{
  "n_layer": 10,
  "d_model": 192,
  "n_experts": 64,
  "moe_layers": [1, 2, 3, 4, 5, 6, 7, 8, 9],
  "router_score": "softmax",
  "balance_bias": false,
  "router_bias": true,
  "init_std_router": 0.0162,
  "vocab_size": 10199,
  "norm": "rmsnorm",
  "norm_eps": 1e-06,
  "batch_tokens": [65536, 131072, 196608],
  "seq_len": 1024,
  "train_tokens": 733600000
}
Below are experts of layer 2 (counted from 0) of a mixture-of-experts language model. Rows are named up (a neuron's input weights, with its number) and show model dimensions 96-191. Each number is 500 + 25 x the weight over its row's rms, rounded and kept within 0 to 999. Numbers have three digits each.
Before each expert's rows: a language model's description of what the expert responds to. This comes from a sample of Wikipedia text that the model never trained on.

# expert 33
It responds to: Second piece after initial. The word piece right after a capital first letter (D|ance, D|own, F|ed|eral, Sur|face), plus table pipes, decimal points and numbers in tables.
up0:487515517498503526480522483469500501496498455469500491500504525510519500479504496487521510481497468482515489500488518477474501524473503484515528509497481492529500501515509494496496518484488514524472514516438489503529513528515509503503531479517488496487506498531508511475500515466491488492
up1:539504498499508525498494488512487505524484508507486475488511491465544501508512511472545521449517495505514510496507469488469482471505546503535484460536519524492551503485525469502487522464489513462488471520482485519489524463513501495490506477502509495494520541539548522472471526466459512525
up2:548523497506514500464516470540484486467466504440514498533469491519493469461495501525450472507512511510515440486530500507514492512473523470497498482474527532476501456519480519530532488444459486466462482468441559476480520482510510509527494511524480495481488509481479492506540476494466468515
up3:500539502517521508510465517477538481542509474542523508471488508477537508520461480527503493473510489499533488439457498483459540435492501495467489502500465485510524501521459537519495523528480480490539513494486525506471485499472494464513525494491493478487475495461545514525496510529488526498
up4:495517515510508513488478472496530525520491438518542494476520462513493479499510468507531448494506521513502470476527523504450475487495506500484476476512486481525511453550499504529503513484523523493473450494515484493504498473496520547503459518493516489499471470514533505510481510510466473473
up5:507532505487535522495493493497530484507457492421450504477471558467498497460471466525499506485468509550485487514525499525543522524516512492500499495471489528512489407505528513508493469495493508488493455492503508510461452494506467496479490512566532489481530532486521511493518468547516504508
up6:524501515512494496507548499537544482517497518470440559536508505483501489496482459493459518471507504533516510563483538474493482468478482515484537495501542513502490457513499485514525483492527506505528417478501481487461500500518471498479505434517535487467490513477508481480488547504492494480
up7:472509542497488484529518511487522487470498514492484466461494521444527518511489458552513476506484484505534467471476516503485465476466492543505490492444509489511527504508527479507506537519510482496472486486512519530499509484498527522468488450492511475456480477482528532498452488485496498498
up8:507481501515505528511496486493505507511495495497518531500490523488505494497538540474504491524473510502515469472501454526499492506533505454499488441520509522513506528498517516512501497427480509508489481510505458497464496480477499489508516496436491501499503522493472514502487496505506566513
up9:493494464513500484488519527466523541473508498457515526477473499469474493529497513509489528509481499503511530514526522495492473509526489509442470493461566459482515500505457436490479481555468514549519497420521543523459486476541482480469556436511494476477514536513530509513465482513485504482
up10:494529514501491490500527499529474472535473491478519542467472490486484513486482500507505489537522506531530482492510536469548504491506470501533480478474516547447472509495528493500488508469544521502519520469467526487472522465533580518489514456496482488502525515488515499479521510501463457523
up11:536506533510448493494488514457505483553521488489486482525486517471493479472494491489530512491479476501508480506471493485509469494490491509501486469469469536517524491458505511465477505519497481494490494506423503519512521510492480485533504519498494502452502534485546480536520477474490471501
up12:480523465506503473559504516501528532532481500462468503501479501502476480493540482486510492511508486511559506479501496487557530485467518481520518476498498489458492488519487497512458495492498507490524501465528504499550473476496450518507524503484482480455527473482500544470484541525485531483
up13:533528491513477500525461515508442499517467560482476554521498473475468498487447485528470480531481523493494466500456455471525543519477498544516530491464505500504514519467465489439525520518506527500544501484503509480479512526534561499462487493509509514483528545469490504503482483519542532524
up14:523495505523492485525471524458508509532487494502484554505540450489512497547498502449475469521537480515539471484479480527516471517442514471493503453467526486477531491491503511461513511517526536538532477485465468508523529530522496529492500524499493492472486540467487499474500524502500511485
up15:498556548513559515528493480502529469451551471468478470481492522472506527548505522504508481515493540494522532493507490513450512485471501473475491530505477538520489458471519502542479514481538458447512465479484478513475492479491535484488528492525536499494492504464490542544470479477501497503
up16:495528472512513492462502500520506503531490514455489495506482491447509480464509489528509474531531442492506454503496512463496482485465464517532498453488459462475497481507540503515459468523497473465539493498495496481464505481476509452517496535513529499498530542470501494455508522502507503483
up17:498475479486488507544516504503520476454442521510532493496471504482511552553528494514505473478523473421526515500501512506515493488521504480551458483476520464495503495538503514522495499475496522509492492494499519509521478488516494508512520517484486506472500518529485486472508513507481471545
up18:485517520481507509484459490511494506478498499494509458460547513504483483512524534513504475517468511540499459511488440467506513492514519536493518503516499492475473492474483494470485503494487518504557522513532484482520515496503475483507493495474512503478533497477534515443494508565475543521
up19:480533531519516514534538521518532539490461437513488518462468546468514548535518503466487510450494517474501506507506537473486517516535525504498486462488528464529520492497516535564469525504515473481537488521500482520482470476486500556498524457507513451518529527461522464518501487500485498495
up20:498490481528527501539501467527459522502508536473516495458502482480479493510489478519477488514506458504515501489465509511546475497494521518536501512503507461480496504502505459511491462556462580526494487459495495471482495494505442506462551498483531483459485496504524487470485503546470471497
up21:500497536452545545447519514478519467457496514463524488481494531487494492474543498540484476478493513488510462518512466518509490505504538521519486476493499530490488469494494548548488503498534472476492500501532574549519457466484508476536480490545522493492489513463520473508508524431475495481
up22:507478508530532521459535520473519494461479519543421488508500466521472471521494488502510529523503535552495493492500473506487497457542519540508494522468513538537505479482501519497486519498492498493511515502476564510508504487515492556474484512476525474494503510493520464513508517506458483474
up23:486496517505505491485506472518548506507475505509425514540477520512480507490468478486503503483548468493494492448510498478473517494506493496510515477440500463506498497520554551528491516511541492452463496479477525485476529473518519483520510555537494488475480493495487498535461493518438492519
up24:498498485490531487460487502520487498447518469498496474531507514497497505548533501513513502457530506495492510511507479477505480531476505527486467471463516450492524480486495504483482512506502487512487502479500524476474534474515508469459526510450457495500505499524504474464501501511468489520
up25:481487516509533497558531444539509506513475501566494499547478436489479495524487504519508495514459499494514509482510490521514533486530471524503515522520540458524477496467480460497499473530533541513457518517487519518476538463519445506503499539513500501489492478523508473487531459522514533508
up26:507517493480510531486476531504522503515458502498489496492471536486514541497504443499490467488526499483512479554484517520514490484476530443565496485518495530470500461535506499501530546546497500488531462524472493497474481477491524522521490471494511501496489511512518494467452493485526496527
up27:508478491496547478508465490462490487501549490485458498505504513476479470524500478513506460552467475550496501463466511516547531460466488531519511456512519475496497456501504454511497478526497471496507494511470486498500563491503486499529558490513483498500557476461507492473502518489516457473
up28:459497471504469472491459528480471496503478510522485498516521498485491475496520585462519492477514499519496480458514513495522522505473517472485524509490509472531523494545513493509517508511510476509514514482481497485453463507509498529511494496512515495487530503471518484519520479468479480504
up29:497469496507495503465514497560471525476561529486501463515467525504491471475468523552505540481487514530486468517508472479515509510501513522543461482477492500516544465506493456497476538492504494494505508449479519517505534517491495480524480471516449506486517487509507493505495443512512502476
up30:491492510485508500501460540519479520509516494524543520526534491507489502482521447509546551500489462494482480430528485471514518485492497545480516503478491478476514489491499492530470488477483523547529474514492458509474553475531527530517497484511508485477498511455510465493515463524505530551
up31:503468509483462510480481546474510511493522469518501554473532495473501486536443493534461533487511437485484512476485473480476510477477504529537497480520507466509500479498432522484520500541561497492485492459486538530468503491500457464515504459518481499493564491485486525505448504486487477481
up32:540480514478479486527527493532480494480557514461520494509519503513463515445533497501518531508484473511460504481492467486520521507475465530482508520494510509485490513497511484465489532526479551474503464517506505471491516484479491484528489523531461505476513507504487527513484547522487532502
up33:524503556511513516470523502471525479525508491501496519501478529493496509527551548536524480496516459521483463518483522456522477493543514513529485508501526515465500467537551459497519525476492498510451494530528483460474529470526519467522480491547478487476471516510483500492495530585500506533
up34:496522525504516539514490465536459446483504487500518467502494495482514485492466484514488518452516510507501466507496477474558506503519498536499495495494514471493517485488502535531486479549443503563489500489535471448511483506542510476475498523543474504479451513474469514506532460526495515545
up35:532495522498527526532486499513510506446504514510544538525528509498491503546503488486520511539506468442499517485503510537485517482506470493527468481476494497519482457489531434472506510535519534528478471475511521471479530472494472497488517493523520470517532584474544473531480534486488500509
up36:527452536540527497508486530529460528503476524502505478500479512504506485503451445548503538469517518503488518489499510482530482491502507493490520467488536461527459478486482435524508521513504523491485493500480506537504479477532474475528503506483498482503492524508512450505495538539463520526
up37:498518495514536505505536490478473478515499518492497504485525505466488459521537476489509487499474496435540492482488487503525557502523518467515466442479501432504503490485517461500483504534515522529538455489471489533526488527492516459540515468476538470486539503449500494465489517503501482429
up38:529536471507546473544495486525529570466497506478476514491507511501468474533486525552496518518503499495488506511498473474470487487527507492481465479496476522534493478487510487504477509553501525521486476446496480508503510448491504498562501495462494492492513459512496500469501488552440494472
up39:502524530505521466530528510519541536470493467451447531538519496496495475488471514502535523465525493477504530499512508523514496465470518565497451501467539474497518499538508482482480515477501487504545487483515481493539505495473538496495499496514499503480542512437500508472496476485489515466
up40:500514524537488484520542530463517470450493479481476536502549524496496494556533545495487470536526499506514513479457484508520498507463516485482479449508488485485508521529507512537472492491504480468522493491543489506530504490455508507497531488463506505499521507493503489419536488570473503494
up41:511504524519459486477505530507501462521488496471502484520474503475478501445512495558507523480496485473475495507506505481530493467507478531519476476514475495528514463522494496529527520488533497522482474509532463517480535481513463561539466571523552503467514480492531525507486520488495484494
up42:506507513522516481479489553495453541506478508495484492475494486489504491469545490520470471469449542474525487469532534499511477459481519481521506428455508471440510472536527534508499499507524473511477506450554487509488532499521497520471549501498477481475483494507497492456516521522468528492
up43:532511510503485524481498503512458485460496451504475494520486456510474479503482507458518510530502494479475510523475504481510536484484491526471518545539512510418512517532488482527478488545469492523502458497517519470526488502510517464521466493517498497466493523530482518525472506466512517504
up44:521497512537494550506485513503483496476514513476510515495510522467485459536499489497519494483538470503506507515493483467499458453494510527500474515500514527466486461505459487498463513482496457490464492507493507471493530473553512539499477516467486482455498517542524448486501499529475506531
up45:537499521485549514532496480518492482478564500467546458533537512489499469488494485469512537491474460477501527499482504497486437499495510513518522510542454510508484487481530467482480468569498514558507499480500518474525453482519526460504492541510470478502491526533513483471466513486476479502

# expert 7
It responds to: Adjective/adverb suffixes, "and". Word-final suffixes like -ically, -ently, -ust, -ical, -ular, plus the conjunction and or ampersand; also drug-name endings like -glustat.
up0:476446463498517502505500534480535466479541508488478534440533512482543495451486450523517488449526486425465503474499467472562525494506485466506517502452504503471469473520484479503509502507539474491489462518542460534515505518487498487459458467493497488504463492456470468488489518554510484479
up1:503499490489463530524472474484495459457518509508541525507519534508516498521477545533487476555460544503523514505507506497501501498488495524488467474522483527527506500459502470492489524448519561477550497519454513498505455473500470491500518534495501499507528481490519495476484485532487487489
up2:527548535474533494506546529472509522509497529518515517543555484541472497504525471525564516477524503507490474503488513504513533493472531516475469497478523479470493506534531474478501528514502461517479506465482505501496523506480466490470475460498486493488501573476524469519478527491507510518
up3:521463491494487516516526494563515541492476503485497516495528529486527472525479497521471505506544473533509474453454497494565489491494514481458476527491507477513485498508516500525525491495496466467452538496504499509499529474515447503489499475528501490499486504478524449567523472455500494520
up4:478497509480497466525471485498477507519485528474488513504440453483489474512539485494527475479532513484498472486501491492501492479507525465505518495482505486537523488526468415551479492503491521470479499496459519496476471496525480470520509555510531506504483499515516501479466492525497468523
up5:515499490492535457534492512466481477501523522483501438549488490522503517485507546486480511497465477475510502493483458482504531461505455512489500505466494500495522479510475504500465516432518492456478485448464480491488472512521509506514498467538555483468524540459537527448478503454504524512
up6:543507500510531527510484438465539494508525465504456456523488505480461488536519527499504487481509445495515501486467543479554529484496541471516500501486499489547523497517492477515503444495466495460526486510467511509478527493523495498499495485508514503491462551509490474514491538527509469526
up7:512502553502517469556470521533497492473486492483507471534469496498472460527527504558517503498533506505500461482490478481494489488491544484526453464504421528515532490485487507520492463524484499468508511493490512511490518463531482492489469497502482508507506501480480469479517490489496501551
up8:487468480540519541518466560502513501518425484503467481472490500479540453494481525486467494493509552553493499516497538484534480500463509483466526543513497478501440497482521470517503502514493476500466515462501502481501487491513542478504548522504499475493493500518510467491537527548518484476
up9:526531498483520530495511516479526521460537481511492510498496477486481502513537528456467474514480541554512540537503475489494499492505541442500483444474460498502523521478523514521464506457489471459530489482518550529505486499520533516509500490506527492495511560463522503490548525488471519517
up10:454474527504517505514487527505475512509504514531554493464537480457453481509526481507527483528517527508502537515500464498498520500525504468480479494473506498520486509514445471479479562510511482500443502475496520477469480484495524503558549492533484482485480491516518497486502520548441496444
up11:535512465472502521468483561475508514441497474523492503500514471531535491486481479489559521512538542499514510484472470496509510476466512534559507514463502485467511488534498492502512509516484460507509458491473496489464485483508500466482506503466471489491504483479493464457529528465479493506
up12:512479520494512526520477480470532525524501486500525519484469546501497462472492448459489495480508526492520472520487458495497537467520506534474465462481488510464512474505474479470504519521511464485551473509536470524516510516538536525514488498529524494504506514551553501468463496508494471531
up13:495459520509470453476473496489530486504494512508510454499518523486499506506489463522508509491518484536545530506487515496515495469506510522476526498490459473481477478525471456474510535539486502487454504497482506472514473494505517497510487547460489494503486509556474450505494505557491505492
up14:512513537468503506490519506533424505499468497503514527513510523513528536534500496528516510526468500505504500513486517504543487492474471499480488526469471497490497482501438448532501472486465492521493473498516493524440492506476466561481511432515511489470543467509523501505479475510497501486
up15:496526499502474484476488485484482475480499495483511526451514533474469465506429462516528494523524497520527507534506530537465477495505528469497449513539476504527517504532491481501496496531511504571475504489511510493461494476537514517517489524539505485505504473534522485490469513524519498497
up16:506505499536509506459519482497464490465496496504445477535482511482483506516471533538473523483500497464485490430501507514540499514481542453517517507502481500531503461478511498547505453490512503477482522456543489531526495459527499538495524503485487486469467506510466469502504546502516526487
up17:479509509506496486513481465472486472499510486548533500470529476497467506476544505505521515498500524502518479470513500493502523530506463446459478514481453495484459428524485481511483497550501519576477504490483545468516484472504564500501522503491476493513534498518470468520462542515479509486
up18:441478495507480509467462481498498527473488524519539503447514504492492451498547496478521501492485512506544482506455474487508438489481521511452509545490513476487469461474515430492462494490506477511468535520477516485503482475506510514542500523528443504508511503493507496507494476505515500490
up19:495414508513515516523538527543516543537505509470478503481528500500508500497485475525501487471445498542508489527491518494482477501506480494492483504473493517490508457500508482485502512510509496550497485558481518497464451529471472480517534475512437488496518517490552515507492520520504502541
up20:497500563531512498548489527537487503479438477433541502507510521513507512523504533490478492511479509481511474500483478522495487508508564480503492436505516518510527503449474513502473508479535488496514518462509515496506475523524482473483555490500484483469531520461492510522483504504474542554
up21:493486497487496539536501516487479534534532506502491522488536517467500488507449444539563476472482440542514488464504510508516523503529514508473481506503487508504524517495489485430500484538507498464520483520467473488505496502513453532523544476537511482487498525502520481515488522520457510493
up22:523495503518542511489538509498502518539558504522445518533487467462466470527515530493496511505488470479502454498476540495489483501499498497566473483493489458488486517506515497545510522439523533546501465535485453537469492492497472521469519488532458492488523503489497518517472490553491463489
up23:485539488514498505536485527501525492503541512476506535515465497495461522459501504510483474514518498551506520496469460511495520481504514488437448524447477503512526491458489416483561495499475515511519483463438492486502477512505475551521514509514480498498533524436525463517539496481471528494
up24:493523486505465517496531547457498451510514471510456497493528493485509508524496528479462485498477500513539529453478443497514547474517523535466446522524514479526539481481488524517481495490547473470559474513511485506560480516514498488483506530483538492495497488511523513500501495515535505501
up25:492495534545471455519495461527484463483457453503505498458450473506484481537509526497491504504528473489514508509497522493495493492518519496504489463481468509513511510507487474513510497460500503520424533505478512487519457494501485538477502508514529475509475454513527513475455472485500513497
up26:503503481472485519481536508472519543508458461527519493498513526498491511500471481538510499482528523469502501516514523469434501446477489521489495491448536487545516508498525515523516481511465495482586489469518470493547527501482520537467521471538496493473509521449511489517471524512519492497
up27:519477520509467512473499449508487535498539496507524482523526507505452472530496399530521502484493511548506449488482482493506460455488506493496475504454493485512517487523539457450484498499469551497488492477481509556540528498485490506511511459479565478509538492519518491509473499519512499531
up28:473505510468500520490525507541545522516464476492534488554507470489511472510503513508527499514488497523511485505491473500509504476516481496498547510528507488429517487538461496494492499446538513497531493504486532454458525498493492474476520504514483503472486480496491507470506512509498468509
up29:485484507493508508477546477497466526506541510518509472505508475493456520526508476553487475453481469526501519471487467498501525491492497542463461518491491503523530522492515527478487548532515480454563501485502440522486488491483511543479514463495474505487472508498529480500465559488459498483
up30:522524460500551522544501536502497478477472510496519521506495480488512475507509478544511485529507520525523471482501496491497523496518532508498465498469492549521446510530514527465516482534487487529518488496481494438484498492464536516500482516544474495498501509454472476488493484531481505534
up31:532494502460540543477523518485518470455465483506493491496512543495496471518537485521542485508493497472488509484504518536548525506474537495537517502533489491445507505515523472523490453496510517460468513521431473486478556476554521498506514500520460510493498505508472451472492523522426540512
up32:459502557474522567487423498508505510519476472498497513473499582520513483501493528497497505528490517502487521542506498504524491504473499481471502508539470523444479523503542531536470522537469484520541479508469512528496511515540500526497492507535484503486507504482545489488466510547493522496
up33:488456514475465472492447443467527478543484509515472475478496524462522509498515431527519512468493503492519466522526481491498503501506515541512449508496468526494450529537499487502519508460540496513531494480483469573473543499518554477485484516508517490504491501481516509486489485505459493526
up34:504482467515564500464490497475479506498456475540480487523502461480483460512535544526521456533524498525497510469467492490491512487527496516478528512521522483508525546517536540548449510515534476503505474555497491466471518493527501487474519514486483498488529497519503497522482503513516495489
up35:528517539448476517509488501486546498504521521492505509579460511524518478497486513452493547520501480477481474498505432491458489488500505455498452508489451500481510511500467477510495477499559537509507510530456480536490522495518487474486500508531523512485488538488480494475477494482506459553
up36:490468465484500514549483476520518514490488511503499538478445513482514478492505502492508525456517476488509471500511514475504527502508521509441476465458454522518496477527509475496479505521505482508454516448449561505493520492495538526510517524530480491505512474472557475507478504485469471510
up37:525519507500540539481536473484492509515531525542410504472461497473540538525507458503498503513496526525496517447500543507505477492500484522511488507497489494472499563513440499495472511523479503513449487487502505559494529488503482507513531534458545488482515497520575472543477488485529458442
up38:510510485525530494482474552463467519477500530497506486513510473494501468513475513498493503511533484509502486488521530516526535464467518524488483459441516507493535530513507475495500501519529453521482482504499500486487523502516507509505456485486553489482497522499528495507483471500506497467
up39:510523506498450506504539524476498507504505484547520518497484510488518505529490480486513510523466463487549500472486510497525532498491468508486477495494487471491492500503465468507525430497440490522558534529504554538470482498490470505467481536498500499466490529484484484502480525542507480454
up40:533512533529521519505498503528525441511509482474516476539490540499519495536484473517469542523489523509501551498485487488469520530491497477473457451486478483491498511495476504499478483482490529542506466479496457465508495506521464528470516535480487504476522543487524500489500555479496535538
up41:485501488542508514482542466463514515488547498460523506528492487479497461512526493534458526493528483497494445539509526488457500510492476447509507481495430508516493518533504515509517475477512492514516491489461463530496507486503512483478551483519500493500525522559507461495476552551485434473
up42:515505516554469531498469472471518554466495475488478505551472461482456500487509499557492532476485513541480496468493515505485521511532481478475468467465482515527539477465479465499469522500490506488479482464448505492489510495439490489505524500536451489486502526523489532498468482499475476513
up43:513514507535529460525497499524478500501462456540524518543485541524508506498489550502528498507522481479491499527484492492516498494528483470521536478508511486458528492536526511491485505462497492544501498465508531493477532499499465525508488498475506494468507497500516551516491472501499486497
up44:536483523511500504472523548482489516459443535488519507507530558514532446493490467501503483491485510506501496508494510452485478479515509485514520513475504464493525496538537509498501542509512511445524487497491515482504514511514505481468491490490487494507493492452497490532459465532495510468
up45:541527530476565540501516463479470452495522499510482541572497491503487513494500503488506542529483477493504511439459505481484538508517474490511551508509447506534456477509538503525541477522510509525515486507481473473521507482515487463510506511523482494499485507484500466484485481533473498476

# expert 60
It responds to: Table pipes, name pieces. Table cell separators " |" and percentages, quantifiers some, many, several, and middle fragments of foreign personal names like le, es.
up0:503503534474500518512497519486524510514538511484479543515487481501494513507474510515510504547468511438506481490507448503505504455480511444478491496505488516496460515506494533513484520477547463447505507474477493501525508471499468527503494509456492495486505560464515507481525480471446496488
up1:512463496465472502476507496483467491476517522531452486508472530516498502484495495488541523481471469467525506460490476464538466484511484493496501569499516527482500481498550508500501512500524481506484439553462520504503500491477464491517476522533472493488511475500491481505459462521527452492
up2:473469499530556524479509444483483536505465509519485510487486490511497500517509505557498541483454477577521509469458489499514468474476542502535455499463466509467511490472516522481474490497512491541481488456493533446525434491473498485542539490513503481505508523455525509520491501500463475522
up3:466511508524495543489552447498501547515499507469475495550453544496483503499517513508475513526445502512491482558495504490474496493512488486508487505519432529484499469509529505493504465514508439513516433508473505490482506477487527524514505489532462486473509465481499512484485469518467448523
up4:491521501466517520507504507486455499488527486498464530432475500501498512504525512499486507491429495527480530494509476535509458500513519482486475478533541527465519528463474500526453503479500528468501517470492487495503521476516478497577548509490530487487506506453529517481547492519486542529
up5:518479526474523503493493504504497504458547495509429490489496496478528505478527529531483507531466514459493461504473540517539446488510469512442422483521546483491517494493560521478439502493522535529512508507507487488482468477485492488474475522555532497476479519475477476466504484506483462500
up6:490527513468508491498517474584544494460567490466535494527489519519518479447500501474500489454501487499496513476513463461469501462474479493500522476493493511552479515483526517489480547502527539459478477527519518478478538424489498507474497528513480504504487485459506511515477515494510536504
up7:514527489475517524537462475495512514516486468524506500495485479509483524494468491476500483520520521534491518513474473543515525447493490554506527500514550491521522501557485470500483546467503470465420519505467484482503516466496462510509473500500442504456480462492496485528497511526453481495
up8:526510494510469549557537489522464480507473505487530507496455519498480496468527507534520433516476488520532501504500528491516511454536503538482524487505513453426478466551545528508467483484482495480487492490511486478521519462514504456480498529508502500504464493526547486502485485514474470468
up9:486543458500552493506500478548512496476529499496491488483474503481481510506532525538463510492492527532490496489506511509447498495436553573528535517542520534500488507476509457550502516486521508485473479540507507487506459442512493504503444470523511474473518474475507494482486486508503557500
up10:497525495477465506524504475501489537506503549508515473522481430503529503458531499481493492499453494498482508465515487514489490528519499529525518491495520525470538516506497490493441539505475516566502522492502471539496516503500465451527530465485544490465525472491512507515478502517497487509
up11:514487498490482514567530539491506478522465464513530513510530508520491490494519501511488473519491522518493462468449522501523531487516507494472546514520490510520486490536505507508480495451526453457479521514493505473473464456541532454517454494487493503503439492461472495466530500546500480522
up12:518532494493521498486504512489470540506461487523421495460492552501491467479485525533480490511497481487494487481456489505525491496486532466459529490513515491509542501518513492507468535439546482456479510470510487489502512480520534470505482537496506499493491462477452535443539477512512485473
up13:497475507528512468546497567514527540501488487519508480483517483497514484491483482478518525465506465510497489490474509474530517491482496478484518438481517500453500508505495510510539511526493526520496484480532498465516535518497476522557554518558469493478518508544513488490486514507481537489
up14:510505530492508515554533501518466535486460490479509485527531484508515510505490461525461506465527480466475556464480507528550442530467530497526480504515476524531493492497430471469476513489498473474514522489473439471516505515506490505521542505514541504454511500473481479500517526498470476514
up15:483516519522479521509541497478515488503541504494545497510460446476483497535500507489466503512479522468490455499487520482555526491483511510474455462476488467519539518514474472530509484480510552475568486489485487564510541476504512507482496486511482496484540523534493487462501508507468493507
up16:565539519482536493564517503488495508480502463465495524528486473524492491498504507515534511547523481522497472501472459494588525535475528506545511512505495507445526500475487505505487464518483545476470464484530503533478547504532508456512534522511481494496541543480471442497510494478462490494
up17:475536493504468492519491487521551478520489494500489509546475484496498481488468487516536476508478486504507478517494492516512489438487484498478496518498528530493474522505563517501499498467546475494501489501488479465516474509459482490549479474500489498447479517502488479564527510520510456491
up18:474496512492543485471540522521492470520475475443463528476502477486492504496496476504478487505468508479510541496508544522536523511477512524498519516522512517458491467512508515518458508533475518457529531496485506487498479466511515479467541513518484490504531539417520483456465482516463555519
up19:557502547526463531451494464455490523490499478481493499500487509493530455526498513505530502513535457479535488468476484470476466463491532510473487501501457516485490470524501463524488491502509500509508474497482496536439491483520503527514483508547484475491555519492510426515516516543484518485
up20:479522493502529488477503555423521489503481475539478523466495479514493498493466431505514553554452493514496470511506569494539501504508530464510474480504506464492470529492481471485469512520486483502495525520517539526539457515490493498495489503503499498466519533477545472506496482483495477511
up21:488456547526468507484444546532498528499528461522484522542518495466466484524515489516545482485502499505530554527521493489529480525484537441491476500487502496507470470526494494515503474515498515539511502493479519506466519518490498498491535523483518489496495521472464494521518507500475503474
up22:507522535486533502488504485495465477499477503483497453498506499468520487492491452492478473517477515523511536516464496517538517486497504498456486486485525516535507483451513523477497537512492493498484519507516529498446477473494498489526516485495495492478531547522496481496519486496470551497
up23:507491500496501483479479513505486479482553525483477512465464529509486503505508530511505518495456516534488475550517496532494527466487501533501510530471480474455537523521505515476527497529466465519553503488449488503481477519525563517545507492497501478504522479535517529505466452511495460479
up24:518455519493514471529478490532530531484470512522474500536486489489455490528535509488516478491492545497503475466473516485481507497532527490524521501468533454488521529473510473508508493488474513502533470477442532524486469511509466509555566473535474488479507494505457443503488521531485478513
up25:470462535494488492521480527484452497503479528570509526529553494511475498511495500538512487476491539498524510461501540508508511518519505508494495483491513533502481431509523496503506493469503514526497453491493471502518467482513464493509472430483543502489561535479497472484488508559508486520
up26:464549518481483496511500499522488454513488513471572515495524472495500510487495503518493507545516473491495522504465438449485475470496507530509508464458533487529485534510472466488510522494514496480517501482462487501532518447474506490479480511468494495484476476513544518505524471491477487502
up27:498517487519467490490531524484508556486505494463544519516511514492467491493525495526454525496521459497494502462531516467481441506491479511488473463417482494560513455495501529491498510488538485531518511490482502489459548476518526527513543511519488495491470539499515466502486472505458474486
up28:523489480513482542510500480507537557506522476486475486561466491494502469505509454516482515546493471500490510485473554514464512490499533513465504474537510478490527451499447521551479501496559512493464466472541469547496475460487490449544517471476511494485516499557510475494540510525512482482
up29:535474492499494460544453495509500535499487487512486531500467476496538513467460522524496486524536521498502506495517493499536467523493512555475505457438542493452491479479542487491516528510435488502534471508503501511562459511531521503525495475503511511474490514484471491509531490524463526483
up30:492512487522495502561500508489465450492508465497503477539476501525511480473508513485493535516493489487537512538470469498498469449486513480499479465494493510527523498541469506496494540448538502524488493483480506489495533493516497547497505522454508512458490537534552506517442477485490475511
up31:465460484512507501484467474529473528503502491507498505496481483471495493513499496591486489490492486497542481454519532452457467503535492500504514503498484539497461501556515505537502501556543501541465505493496514504497460459469560470534503508521472477481508439486528505481491504500437484516
up32:485432499483507489512532510514476484452489534496548481487527533499488494559494492544499523502541479529511510482424466490552445484491494482469485488439512486506485471500500497526499526507506504512537454514482501527500491498479515495496520448505541483486497528471514484483490465479484483563
up33:547488466486511508546529510522499492459456498510536487484551500525483526498490483511495492506499450501496509503459458500537502513430507514518506470492436508474531480521468464504494466533474501508495476501528471508493485493508484537510516503488499492440475515547534497492477488513557517509
up34:523477530497527514505512447498447494486542481477516488484543506494510530492516490512486502518508460479508505452462498464549493459499507518479505515478490523498464513516465485491517502505510500482559501504498496477486514460508464511481511495486494491495485517469525516477503515509469523517
up35:489512538520542467478483490521513504514461484505486493501505479511470496510511512509508474499518489441543493507512467499495456502492546506521499511501522489496490451521486454495506429478488518499508480482496532511524533506522517521506521516521495489495509506535497503464481500492492528530
up36:526513531520469453512522518492479460532533512484480504483517520496503494463516507494529497501508506531500504472503498468509470492518491486476457510496480516526494498507467509484501466520523526488513480495470475448547441501506450522455485534474470496470501499515495501490481505506476502463
up37:524507471515507508501543508535487494519491476446496478520546482513529499494523469488484491516481463500501520503506537509525472502519508538501495457456496463514512507487466501515449457518458516487507490506489501504489508499502500455503486530537449495491524504504487471478484477532483532503
up38:502553499464505519502503498493442512513448489493479537495488478480514476493488537451531510515536487507520479522543494485500533466505515550486524478512522492487519511555505497470477473506508476520580461482553531522494499502499506470534481494524540497480550544482533521545485478502510472506
up39:485463502489497501516531505528503498483446507516525518463497513493521484505542474524511530456521482568523508499502484471515512493500529514479512469535500538466530480590489490522510470511500479483485483483529471491498517518498485518507512447505515499470530460464529488558477532514487518516
up40:538447512505485527499502495478517482515570514496468532525495540501487498508455501512530507469560462534523535493516468501521459518503499530482481548455495485504520525504523480483498481516515466478469467529530445487509501532517485527486500497499471511467503482495505494568473504534472491520
up41:494521518486467496498516539491528514530503548499542505487511513486504488473480464536468512468465495496540509527517514472524498495520495497507501533483523510489511463497502451484485495538511505515501544484471478471482502464527471526491517455476494490493508510518535466475510518528471523514
up42:499546503488525524480498442533445534520503531535481553488510486448563498482479505477465495509475541511530563492494511476514508485509499487511497541489496501537441495503453474522491513525509447493437450495497518461470480490466488471502520545488479490498510487484509482481493504515455545497
up43:510476476478497463527504509499486506504496517526491522474491497474492490478505492505525487470522509531479473512514504505482508468503489546519502496489519501437521470505496464504504483520487530512522460513477461450493521497537497510491520483459524484460497495484493512455500515513492555550
up44:547510491484507491492492499510478484493515496505501485555556514528486506510512556502482499503470533515465482470471456483515507487502507461528502506487472504537482488564489480507462474491479457507498472489507455523471473463508493495492528478472477492485472495493506522526458483506530500518
up45:512501513471478482495524508540480523546479507457521522491480508461479514442469495460529508494476489493518507481504477502477538447520513532490453492517535491585488475523502499480480499530542485485487497533483485464489494484519495508513517538503471501486515478503504479521479501511470504549